config = dict(
    num_hidden_layers=9,
    hidden_size=256,
    n_experts=96,
    experts_per_token=2,
    d_expert=128,
    d_shared_expert=128,
    hidden_act='swiglu',
    moe_layers=[2, 4, 6, 8],
    router_score='softmax',
    normalize_top_k=False,
    routed_scale=1.0,
    balance_loss=0.00227,
    balance_bias=False,
    router_cosine_scale=10.0,
    init_std_router=0.0117,
    lr_router=0.000741,
    vocab_size=16384,
    norm='rmsnorm',
    norm_eps=1e-06,
    tie_word_embeddings=False,
    optimizer='muon_variant',
    learning_rate=0.00217,
    beta1=0.9,
    batch_tokens=[32768, 65536, 131072],
    max_seq_len=1024,
    train_tokens=263400000,
    max_steps=3837,
    dataset='wikipedia_en',
)
Below are experts of layer 6 (counted from 0) of a mixture-of-experts language model. Rows are named router (the router's row for the expert), down (a neuron's output weights, with its number) and show model dimensions 0-255. Each number is 500 + 25 x the weight over its row's rms, rounded and kept within 0 to 999. Numbers have three digits each.
After each expert's rows: a language model's description of what the expert responds to. This comes from a sample of Wikipedia text that the model never trained on.

# expert 18
router:546473430523490542505504521494479513506513491503478487522535514500507450477513517532492522498479529535506516513464452533459518494534530455454470517532433493471483523534462468560507488508514484496502471504536515549471459471532507526500488488474462486475499521479502492520508502479485550505512512453478510463517512496476507503496513480506532493532503467489519490525482508473484467500489502478492516536470508574485438507513493506496487527544521506512504537502495524525509497535520524492484495508517480472485456509465487531507545487522466500520457511516537491557483502494510488456518510521481523515490490464485499533462530515536492485515523496533466526508494495495451498503513524527497520485485505475476514451472501512536507574508549520503496498511507508485456515504472523
down3:529501541486493457482479511513470538529534479528478519525459503512499482491473537503488481499516542489464509496459498468463515558502493474477527502517501517471517502520477479530528500532464508468498534474461479481472470545487506491525460474531446560525521442473515539493501476517495506489482541478469458505521525499512472497527466527473467512509484513475493511462508491512509466525502511513539489459472520529490533489447451499515490523472463499538508476486521483496509421522531503535484475461457546479490494504491487503484495499479509504500494492466536524506521427507536478528521512508480488540480486459483529498526474507528507509484524519496481482532498507504487511506471452514517540492499468497469527487517525510479467527504512479492532516544532513516494480524492535
Description: Word-final fragments, time nouns. Mid-word pieces finishing a word, such as fore, endeavor, compute, plus time or path nouns like way, present, next, years.

# expert 7
router:508482485513468482507506568519487496481441509526531463498501422515465519492476506553511490477510529442524513494529466508500502466515472492439576494529507512493475517515486469496508518515453502470462536491498458485486497494519467520487497501514515528465506461479462476511485536473515502469452487519475493478499508501543497499532509476492511570410499487432520510555506454456500538464492490455466508498465488534514460475511479475467514499515527525502512527502498480521520468522493483510512496499492532501509497486507508505498519532468466499475494490475537497510507532516500521503481498509480508500544505510497475499482492503474491474484502488507488523547500506496454522511485495530532481497510522510524495539470483534519486540494515526500468475507510481542502491459498500
down1:532449497488508514491529492515503520502438486537522464513510492548531494442483489422452547481504473463504428541486524516510496514534466508487470524462473497537463512511465507448520487467485519467505528501518522495521469441500488489487498535474505517499511521486491489472541498510565538479527496458475517520496503497504509490528533490493493509465507504528507454506507511484498473471519497520494470528485459560500505505506493519536508492479536502484474498488542522495493467528545532504474499517492510493489485485464496499532488499463517456499539442495551506482510507548536465505496480490486492503531447523503470494509536507516507523487508492539498528486454481531482480518479531490518512486474506496489518487521492518518550465507490493484517478510545488517514541506482514
Description: Infobox and bio-table fields. Field words and adjective endings in infoboxes and data tables, such as Scientific, Phylum, extracellular, positive regulation, first place.

# expert 54
router:477478477466542510504522522486498474496498522494521490510515490568514528543530484555514549492507530466523516504506485521506484534509518549490539412524491523518495478565512511451508482491497490507469472496534493501492479566495527529509462557500536509490563486499494498523485502467486500514450516434540474457540544487516507515488469485469480498507480507452470548535515517526494511500490494543511499482485473468489493474477548470538475485497481511504537497493511520523513524487455531509526481476483518498470479531498530540528507513513542476514528463485508508498486467483486497494530523494502537520514459532499478510464513532501526503480522480513481545520509474508518516497507523482507493514496493535477503517506547509479477508516543504495492480544491523521486523520496513
down0:497516457522500515534512493486503531481477509531497504499551486532496499481468505500480517496484521444481530495488427492479476542519514519524442521493518519451490477502481441485488514506507465542456488534485487507514517491467476460515463489513509511498517514504515530524519509515488518485489508496520499489484510478502522481433509483544516501547478481482550506517506479467525469492527509486523527487488453501497513509502548525491492500541491484523443534495477556475516513431508495496500476496500541486520493464461493492478519520508530493534469477475517505538480461491520465478485477482515470549500494516504488474553517501483517535497487475461484501466501442477497510508464459476515483507487480472506525498505571518519425453503507507478534498492497503512501484475504542
Description: Section heading words. Words forming Wikipedia section headings and list labels, right after == markers, such as Career statistics, History, Cast, Track listing, Early life.

# expert 30
router:500532495452473475494497525534545468449504490559500508536525485478481506480483526580526479504509504472510478478509475522479538483503542544502511476498501508526493477495517572510507496507544464488553518512488511498490545498453531516513467485497543484495499536488471511517506482426497495461511504491479513459512506454493504521515492468500488461492501486493462476516496501470521497496515482540495510430449475489490555515490460546506515496493498502500485520508512532507473547519472457513479466507519516505468495523484529512510463502493512493559490463521526497525530515497479471523536499485539457488542501508494526476510486525521454543434495483502466501496532493473480527507519487506505522470494513498511494506485529504481505517537500508490533509517450523492502515458488505
down5:480522501480504495547566523497492471520481480503483520497506489466491507503499464500504535553528490504473514456534493494539446548433504486525474509516472490555498514494522509473555494455513499506534481498511529517512486507532517484522445515512491481515542496509469514515496523501536462478498474526504493488458494522474508507483503484497507503527531488535499499499505489496517512537495523508534539526518549475449527513547507490497528523456510483457510501503486499554486477473502520497477523479466485526510488486523522489549499533508457508465486536508516507523494482474520544489505500509541482527466471465517496503496470479491464472473512561487453491492529490519522539548537506513507537450474495535522464508491531541506469495501557527474524460514480507471476507516511488
Description: Ordinal suffixes, infobox labels. Ordinal endings in rankings and stats lists (1st, 15th, 2nd) and field labels or name starts in infoboxes, such as Binomial, Born, Win, North.

# expert 45
router:510490446496537531493553500500494497507511496472471516495520533523452520507513462475466524487515503445477531497502509512492494465480477526483513534523492462480482488486493466510496545500492506503454497470527497491520532502518495527518497504493505503503527474483484427492528460510505538536488497485496531425515514482529517524477506523511541522510460497478535525516495502472461484517519526490502517550479497512469454515491517469511515519495462540509505468497493509516510479541508509483514519506470518512466489527474503500442557504552492499537481462535492456530457511519527494504510523524462474470517504491448498499471549522510523476476505507499495520567500504512527485442544506551492472471516495495498531505494514509508455535492493487529447508505489517450468499531524523
down2:544467513503495527457461522498442499529488477517482528533480503459528458523494487522493489478532510468509524522504502504488432507512490532496442503494503459499482515514505491470499479544492478478460454530505516477538523489486475473510506514456539554534462498498525493465501484494516440515494489501465547523474515508466524468499444483479495515538463513460551538494506550565478519522533519530488467475515506505494536513514518466514465522496474487513493485489505494500500459503511499488470523520525460486524480501467526474465544497521525543520557523481529502466478499474523507514477523493464522553527534489482478461522484501508488496459535505491509488532511488518480503457500499469501472486528502507514527503495505468501490506526491523541510517476514496500465491495525528
Description: Suffixes and demonstratives. Suffixes -ing, -ation, -ating completing verbs and nouns, such as lifting, scheduling, decision, plus the words this, these, same.

# expert 37
router:500506440468485470497519518471532499506503497462519473500478492501496475530465504538546486472494517510505501467525479493530494478514496577474522441510494562463486534492518521477538493521480469479553564500483501510467509529509484515508508559501516513485549483487439486508485502493516484417463528478498520484512551487513509484552496497502514517460484482529525516526478473485486516482468483503477547473467474532506467495482487496499502515513487514478486501503541572519535522500456485498501504511529534461512536515508509509501524553465512499475526478495494529469492502501510520510502499478525508500520478528510466508528462529485501506497500523512474496502501455493494476482500482529516525509533519482521507511442479540477465493509508532513461518555525510530504512497518467
down3:478526491508512495489516505497526555486451511491478479501491436454492487473489488501478534519468514518515505480510516531509534502513512526459499537490477541516534485484487498547535482526470508483477504472509530517535488503511501502466501532489514523504483468449509509497494555456502496466488478455505513461489542487515465463466496538474525512527459497450511513493503480519467471515482466546505516482542491488526489536528508491494500470516521508476529449465503475525515483502474487522492526503515553536478550474488496479498465482500468527520495524473515494538486487532437484467550484502492532505521532516483474435538504494516511487477503474527504501497480456562471511543510522528524470517535533538518495478485541494497483533470459490486525485513501503513521523463487504
Description: Table header and first cells. Column headers and first cells of table rows, such as Party, Title, Year, MF, DF, and leading years or numbers.

# expert 33
router:508507520488471496458508530541485511494478506468529489496485479531494468530484499487537486474480536488518507496523476488518543504559462514516526520516517506448482538511440486507491533527473502513521510507461488487506477478478481498490524509484515496487535509503479438515487494480506519445484528476506503513535505502529521498487503502491493514450488502511488487518499479438468520494487550492533538459491485519527479494467546516468486516554455509490532511519509548537521440476492514425502510465524531493495486485501516480470506537485485528462495515478521513504502552543533516486492482470475506504539509502488463491534492521477517515502459472537441503521481468531513497459523539520525461514510487509523510524464552510545460511510537505472480517525509506478471495483472502
down2:488459468493521496497505490502492488513465520500456444526474540520540508463508463476541533534533486489510470482474488474498470499487484489471511493458496530473483464534499494496459519521482473466506469501494504531450495488493479458515519484490490523471516546573523487496484543553515516453486478485483472507492526545537502510476487485511516506485477517466494542483465519501533510457490533521447493528468484490473479476482499487493516508474470511511537531519513572516441491499523493489512521496479483496492516487471479510522500530498497500492503532539496486521498522441514556512502500506520503477525514514494478505495483496520525464556530503520491510446521529461465482519503486520481518505521499486546469470509493537481521547503451484493525514496495512444525510545522514
Description: Census ethnicity tables. Race and ancestry words and % signs in census breakdowns and vote tables, such as American Indian, Pacific Islander, English ancestry, 0.37%.

# expert 52
router:511523498493482468544521546512456475462520469495516507487486499468500502503548535542509471507488550475498499479569484523483528487523539527487514494479511484480490517511521580519500513505483484506533480564525513525466535506470489498520494528496482493489506492481487510549487513495503565522499466479507508505551459484454477527461465508483495485427470509469496533520535499540489498496509468520505506461469489496473497532482471470521487472494518528508538501506501509492518557499488519481509525503516496480472519524512496508503513518522489495518519487494555513475514526511513470498549483508542468564531496495481515498519483501521478552445551512489451473507501459466505517492515519526511496515483520518491467503513541477466518522530493487514522476524473486537488477465479502
down0:500507504512516519473499491499506486491525468509455493519527508458493482500490541504461514454482502483469506544454437476474487502463572499512522486474531437484513489453524537519501513484520507477502535455465545505492483533499479525506484536512440498515438530478493527526491500500539486533485515536509472528503477466520508516503507461520482498503498478474559533511504481550526472469508467513497494504510508480464525530508498459517515535487480509490533509457472477484511522524469516502467517476474492480466519515506543468492515514518444504484536508488519501483493515546483472523512522514478491517497492555528496475470513492534549516525519476480496472531505522491525549530503490508510469566528490474513487519483534490487497497492543480509486507544457494519503465503497481
Description: Sports competition names. Words in sports league and tournament names, such as Cup, League, Championship, UEFA Women's, Champions, NCAA, Junior.

# expert 13
router:529501530456524511517485503539491470489468505467517465470472495493494504516466488455488509512494524506469514539507507491547475511513479485513553508485479492524522498491468494446527466484523483465500523500471472511496509518508454500471485458495492505515504486480485528506536553490515459500510490516511522493463507499495465490548504525502466468501530494446539534424468489511464461467491488485492486456503537498483517516533511534514490509542509551480504517501444518502485482514499502542515490467509487468490526519470526499493474484476531477454508531500447484494471496471553520535487477489464514492529521498542453480475505469459480508491471482512504487480522469487509495521439489500475530545516467460488460504499484503487517484526500531518528469457505496483554478551499498
down1:507468462535516518489505505462470517502468473468507488498474524477471489447525477445498513481510499514513497507503516538518496529505518510461507486496481490491519503502451513497522509482490465482550519512478555449538515510520455505459504523527480523510482517491503481519493521489496479477522542466478487460473510537481476408464511529483486491522487504509474540478465512496499458502513522477495457497498498504532501498473493497536492497473497538467450501488534531491470470469497523487476534561521545506493462502494485478495497508528521541524475480522498509500515463488504532527480522507472515544498478469459483463481464500485491501474494458474496511487509483485488467497545446518451494460486459505515493505486473491495465466528490477452515486503480495503472497476418523
Description: Periods and decimal points. Periods, mostly decimal points inside coordinates and numbers, such as 41.875 and 7.19, plus sentence-final periods, initials and quote-closing periods.

# expert 59
router:496542484545518524531482486483555490523544528519530523453479548489544510454481497478471511493492419430509526499533509482482532519494460499497493491487513503466515490546495490517532492509495499453492457478505480504534451497541490477517547493469539465498478533522510506489516502489535518516491494496512503522485530496557484519463550472517496511534482475526507476472492543474500504479498509514522499533515493498535446448485481497509500494463460475545511479494490470523483513445487524510513541455504496478519477503481466512548457472524518542483505500510497533489493486522536515524496525489467503470517520491519477525486512523508457525492490528531493510468471512478570498517511502516485459486540532508474487520521475499504501496491469493497473496514535504525520498483520513
down2:498486520499457490480533514526481518460465471490521501472476444503474501464514531532498525484503493449509517494524490474501500508506505481523522498520505554523448520448548514468532497504559500502517519473502501475474507504532455516560503479481523566542503521477481465473478510522484510453477499473464506463513482511511459492468531484495482522498537536507506475474496522485500501468522509478490462540469535523514521501518510505516504516535447476510520435510521498508471535481519499487504516527490525505569518497525478512470485501501509541498501505507483493546508496521490488449540487565475497522499506485517502514514479464505475511515503469474495476533484516492517458511498500528420502490471537515489478462483479483509486508546526515509505503481504527490519439499529483
Description: Auxiliary and copula verbs. Forms of be and have following a subject in narrative prose, such as was, were, is, been, had.

# expert 50
router:471515519491501545463488486515521531498519525476500477513523486511533536530501515472536458496525505515476489505481503521454469511523486483510473446501498535534495506489464475492501540500565507503519502467521497527498521487523480464496530486516518529504489554481529495513498464543471510537483461516530507493543491450494548514510514505470488521484479499464517527474476500493466530511473457550501487448513501526505491522491457531529475488495485547456514503536552512499495496504548492527502515472483480537527471470475486499522485537468498475507475510511435474526471496530503461497486529429478502468498526523507492495483497478469522503505509457485480492531497510496513501477484489468486511481448497512520533483532500497508520475514510522445560453516555496498498540482515483
down0:455501525511511468509527528455436536517507486482527496506522457531457499489521550494537522469520515489464508470490523479545543474480520531488528516523499454496473506502518531500536559482541491531503469505498498479505564517487541540527522526478455476485454501455480475538498512506504467481487518504475511496554517484508493528453473506474510462466506481466517508541451519495485489485488489505491499520504501461482495490486518489497467507489535516494481474467496534519505497472469510506468520481509511537533523507457483530455497545515463509457494490514480479501520520538461485536501529514521507527472525497503495510479545486480519474490523518517483489455487507498512460550513508452533521529526494541522529526485518513533488501543478500534507526519489517466483536491507496
Description: Species and name fragments. Mid-word pieces of Latin genus names, taxonomic authorities and foreign personal names in species entries, such as Mnes-ar-chella, Aprosph-yl-us.

# expert 29
router:512490467535540479525520491484498499513513498508501499508449503515488524491522497470502502466518503552494506485500503500464469507515487520457476493508510473477507529510513484526519499510504520493460471551505521531496438518514528502518524540501501514478501534487475497498505455490516520555473485466558509493507566468477514488464536554468559533479513526537528474512489521476503477510519499487503525511458482520511486550473486488503455495494510491512498525528430497538509534516465518455530474463509454499489464529504485511523539480523488514517454553522502441503472472507494482484539513544510483512531468503470516526506551553532462498548516527484479502462492477493493504502531466504529475476458540493488526483503511503507510506475493469525539522522508512487514507519486498
down1:473539507554516491540484503488499475502456502505523484500525500460461538532485478482501508547498526428490513491468523476505567544472494526495545467500546550500531518499518503499457514494499532508496480509458515485491520483501466508479481509509464494485488493503453522523546499525487486523516459532498511547472497497501482561534480476551490466451484433550486502493518493534515480510460506520514508469502462530458515483517529477465498459451524461495539517511526544500476520505524490501534501486479532481510489508517524511502465531501477490449468471509510495494513496480514518516508479512487510483528488507507508479508550505486492444492525468509494521488474491489495525514517514544500523470525535500521488520493509509453486463469545515517498514455513531503484466500489490
Description: Time-span nouns. Time nouns after a few, the or his in biographies and histories, such as days, months, year, season; also some event verbs.

# expert 49
router:499523514487505512494494466482469528492528499503488539500496497473490489546485495522470481533476461467484474569472515482501512493495523481512483467490521494507536510523497479503497487518503555508536468509490512517515466500518495483503510461524459463520506487441518525486519472489551465490523500503490521515480491485489460480517510511469452515465530502523501501518520518500489523535504497490494457528515494477496513433479499513557509500539496461500493531473495498493477479538508493452511485493491475505530507447453526461441457541450533539504491542540476514500491452506542488510465510474516522503537486505530510512524484515447504487484503446520500486468534509480533513538519510479529471533532492526493530494516539534502493486519499489486519463481491451433524503534504462
down0:508515462479521509474483561447481514501537465479463476531515502484507482481467521496491530472489504489476521520538519477513510475502483495474501513489553488537477489506427431484507525495552473503503476531464500516491489488443488486476513445523510526542467507539484500489568501500470492529499524483472498502513462521448480499498470534532477448504493490490498455504512478464484496486493478518518527475501493517499468528501476533492470523504485474461493461499500466469452524491479469443533460522533489521492498480453493515474527526485497522521494512516507505476526497498510498490468497480568499490504503506503475550509481482469510522482459522482499458488494505501540526559506516519543499526503501450527517494524479523533477481528530479528496517485484508507483500498501474
Description: Opening brackets and quotes. Opening parentheses, brackets and quotation marks after a name or term, introducing years, countries, percentages or actor names.

# expert 46
router:487517525441492501493460517477484498526513534509477447501587454486496517504469469520488530493519501497499540500507507465526483496523519462459518441497501506565514486522508522510467508488468488449463557549452497463510496468438549531478504528519511503444522495490504514516507512497495465500441491493494486491525481467500517455537510502477487471524486531502557504510511517541489503485545466469505511504479480488503516531518456519472499479511524492472490522524486485528490518504505433518459499497515507517481447486473486510521485492469463525506487522514526489508498490533509510522477481497482505456508506513490483465492502520485515500518516495518517526495469509501507464526510458485527503502497490523487569469485525489479522543503509507514521502486467447470514499516462507
down0:482495522498476509494505507455500472452506505520514513496504488476494512502532520506494519498526490493539530527529476451508504538495457498482512518471481521492520447501540513478510501540493502471517532463531500494495451528531473494490491492497526493498483528526524489489471505528490484544501462468496476493481473556508464513521482517504487511544513459506473478475464491488510500508440536532470516475498481502532468524510479499523515544482479513552516456505514530524491486492451505514476513494515546514450457493525490508533474510504495463457492477511520494459504531496515497524516517517491473491476481467518478531497545528538476526588520494570494468508503481464503469478576500505499527472452513477499515539505517463477535525511546479500462482492495479526489463505506507
Description: Birth dates, parenthetical data. Years, months and words in parenthetical birth-death dates and similar asides, such as (1837–1927), born, age, loan, disambiguation.

# expert 34
router:528539493511503498495540488502497518499503520474504488479493540504537463506500485543500472505496525502480496506484491462505478512527506474508488520488503547469538494468488468471527476475469524499515547532517486459511530506518475513452475518489517458555493534526536519470473501516521488486473495513521494510513469494490504492559543491519494487518513477507515487446510557528525489534506461491491461472545530485504512473529556503511477520484499525493510541450513480472481468541497492493504484512486504493484486450479477481500441580455508545493480472441435484483484481495534477470533504524526525497521485486530498494484493509482473460547500481529502483494473484484508477532530481528480499477497554495463483532506510525494512503491500540472543497483511485466512478533470471
down0:520467478527539518561495477515534503467497480507534501477517486509522471491448553467506516487474500480489488535536487485509498500552483515507474488511479476522468539518494474517534504512469505520506512510507456498503510540512527475473435479531512531512494519496514500494525486504462463526511497498484482483543517515503514526468484499489491520473530497498529504477498514500515512518519487532505509498503547514501504486494484471472521543470554537538518475510540505506511526499501534547540492496470493516484511443549555522462501514509523513533521496436453505472468514459506476459484466479483523551557530548497501498473524464479484528492507519535465494485496483477551519466508536455501523504509493533524520530478532477508524503488515516519513511495467511459529515528538469
Description: Infobox field colons. Colons and semicolons after field labels in infoboxes and lists, such as Coordinates:, Clade:, Allegiance:, Branch:.

# expert 2
router:504537508486492484484501517508491525482537491490529506508501521493513522498496485525514513486519544553509514486510524539489486501460517517509472529526465514453517511467488499500527514544519486520496504521503528480476483509507545517537516575495443485472498507510513510462463524522512500519474480480550502496492515516497492522461480512487482549504501537448472524526495479532445513519532535442517489476478476548470458573492494496499507448458492514461579498513525512512509527486532491441489520510528458488465520510525482500485493523572496489527491497517526531517468490512514473510526487502524536543501449500471489506481534481532544499546514491514469472541521483500488545519523497521498517521472484511490521498537499485517484524502492487482516481518541497492511476485501509
down2:506505468490521486472503508501525519470481503534507480560506509496470494491531480438470490494514532493488500506496508475512512485483508515493557492474512531508502508469490415500499543540495534520464512550489530527472510504469520516512503507467505518491502482497481522503490464511464532466544515502501479456516484458473503510474482451510488530468478503470517516532510487474523463494477494493551502539482505514535490488490551505511503487490511489461518489503467477520523484512535494523503505488478461512479526512520498525519537467490502544485530518493528489519550495516511561507517454509456531533494484538494515484507548493499503518450496501465491517496535497453496473467541534526504470466520488478517539533475550547494479504488510463494447484492489508490464515519579519
Description: Government titles and nationalities. Political and military titles and national adjectives in government or war contexts, such as President, Secretary of Defense, Governor, German.

# expert 15
router:517540498549483512506518455508485549503529500475482552470466536527525472515486490489469477494491465537491509533504475493521442510482477455495481488530498461478495503523510461541546520531516550545526446533501510426491511520521488442486463493488458484545462515529528468470511504486528490506473525505477486534458507473488500540497541476455478502491520533552471510507549553505474458505495521468488473509507513478481499514524527485520521485523523478522508491468490508472485470498530504539498509493482480505510512472506491500455475513513509534478496509481485474512468478492525476508523512494484508479457474486505455494484472481493493506522514481503490511441485513472506463536464511471485516471495519511477537487502530495503527492485465535498511469505526451500472488510508464
down1:514498477477506449509484509518533480527444527507520516498521478504504492501515521485491490488510504473485488455495497516514517474528503479503507517549499477477474481479453496502516482486526469485507492499501494498550536548520475466507510453460479451481519550506471508500515525466488519462493458485481543489492529569481522462537522512497488438508467479453495534523455495525520504516508512492515522469515506507482502502521466513499555482477480544522496500523492467499508490529482489491521506493464511508458525515484479543532510504510523500506501472493506473504552509448487498492474481501473477509510520466469510524518501487564513428502519552503532452504474487503520450517495473474522513505505477492473520534512487503553461533476503512522450485493472530471492470446460518
Description: Clause-linking commas. Commas, also ")," and '",', ending a clause or noun phrase before and, which, but, who, or a participle.

# expert 32
router:479516490500495506505503468527514512496508483465501513477496507557552495512485484556488449545497514495489482501505481474515456520520529503512487504480472534459509473461486485492525473467460520486542530505510516458517528502528489470467487513516500488515526504543534506465485511521516465490473451532524491472489490500529479510547521498510484495521510487510501505431525536558518525511495441512489456473524540508498543497540545534508484552451478516497498490487526507478450482498504513505501524532461499513505519465490466479492447530464506516488509456458477492479488463518540486489537530489543482467537476485531500498516466471534456460507512464514541482500480452502526505525509473523443510510503516513488523509484491496498511517512504553477515518497525492499507481522490474
down2:520471480490453474519457505532484510546510526518460499503532502497488555527498550514495544480498460499517495491505505544514481488494510497456496493525453459532552496525527484504496544498494493528475489509499484497526523530501470461522483504496515516506517484533487495502474483507551525502452479541512512541498525485495534470482469491451573514527525526488507487487496487498504504511481557508490490560507472540510524492524506465494488501537541505488512501550478471516521449505496510552451482500467482520472448473446478486522512528485520487511441526525524474483512532463491493481522475530477467531499530550499544508491523473513506513511482549508498517494482519537508486487474490494523535503503477513512519522504509486471515470491519514535542509460481483524532532482506501
Description: List and table delimiters. Pipes, dashes, colons and semicolons starting a table row or list item or separating entries, such as line-initial | and October 28:.

# expert 20
router:484519460497522520485515523496494539532521493522488507452508561528513501510522481471488470489459529498484512490482480469537490541487501477518498521454512513487484456521474473497514485537461505536491481500460493447515515515498484469484489485507488465538498507488531452498533508478525542470450484525479552491521521520518460516531492482488512509495517442488473497486522481504483537500491530530526522498526544502487488485485495520491470515521514485528545506493499498520502475501496485501544473492445477511493493503495488459514497492487483569530524525494502502485502510503558486496512486525436504504466524442525502493532488483485498488533504506525562518547515509441544475503544494495508526473432496473488501443510544506498471536513492517538469501503536468487479495531505489
down0:517500506433549540559462473522526510525470515526493476494502516501514512511500499525522505484512451467490486501536471484519470500501461518473472524499505494516507497474517524550494552543521543486442544481492473504472496501448521483518541536508505498462453517517503523491499502518508497492476475482509520467471557487502474474477506459475503468461494496508481499483511463502515543534492484541499473514462544527515501510497479563522458466501462513458485483476545465480499528483463495526541493494462471495500504444495501498478494495512531503493504513436512457532514489467500489495480498510554485508486509554530492464485488537499544547515519492493479486474505505497507506499514519488493488553514530501528461506476501504488520521508480503510517502516505491458524535542486514
Description: Possessive determiners. Possessive his, her, their, its and the 's ending in biographies, usually before first, own or family words, such as his father.

# expert 3
router:507492517493483506482488517482467493514489474541502497475484500471509518496524507499514516535505477544497477495480464509523471482480525461553495508523521490517493547495505537489499470485502485505515474502493474508505532533495494517493494472548519487516465486537548508520487508541477505530519510496501551521465496517463529485468496507518480522520553525476541473485538459519507540507501493476512520481529439503484508480471486520460492486528474549517467518501516439480480518470528508498463533516508526544517551493546499501526518502476519478525510513449542524488516538490460502485463415476514488505506494509505488507505452483539511521472472489485529501551477516471461482470503465498484514502508460490486491514554429496490493464512502494544450503485501458517503512497491546
down0:429521500508527470509467510480506523493472524509461485532523473533458492506511486444462485463516528456577530503474496488512499504450463516527505527469521512510484504482530517494509521485522513487519494514487479547492548467535487485504526501540491531512503556471507505514556496504524501514475494516468537500489494510503479532463478519450484518499480508480461500502542488462550554476525557511500512476511483504458486492483488504539490493501504475479501476483487514477468496513528489491533493533527487494464503497513483483489481473471498486458521515513478490494503502536530535534484521490465501487524510490528534500484501529495486525516513537530522504485502505481508512566510488457521532491511534437553500560483499481522453552489484489497490524487515484490477484469512456
Description: South Asian/Arabic name pieces. Word pieces inside Arabic, South Asian, Persian and Hebrew names and places, such as Abdul, Uttar, Shar(if), Bal(och).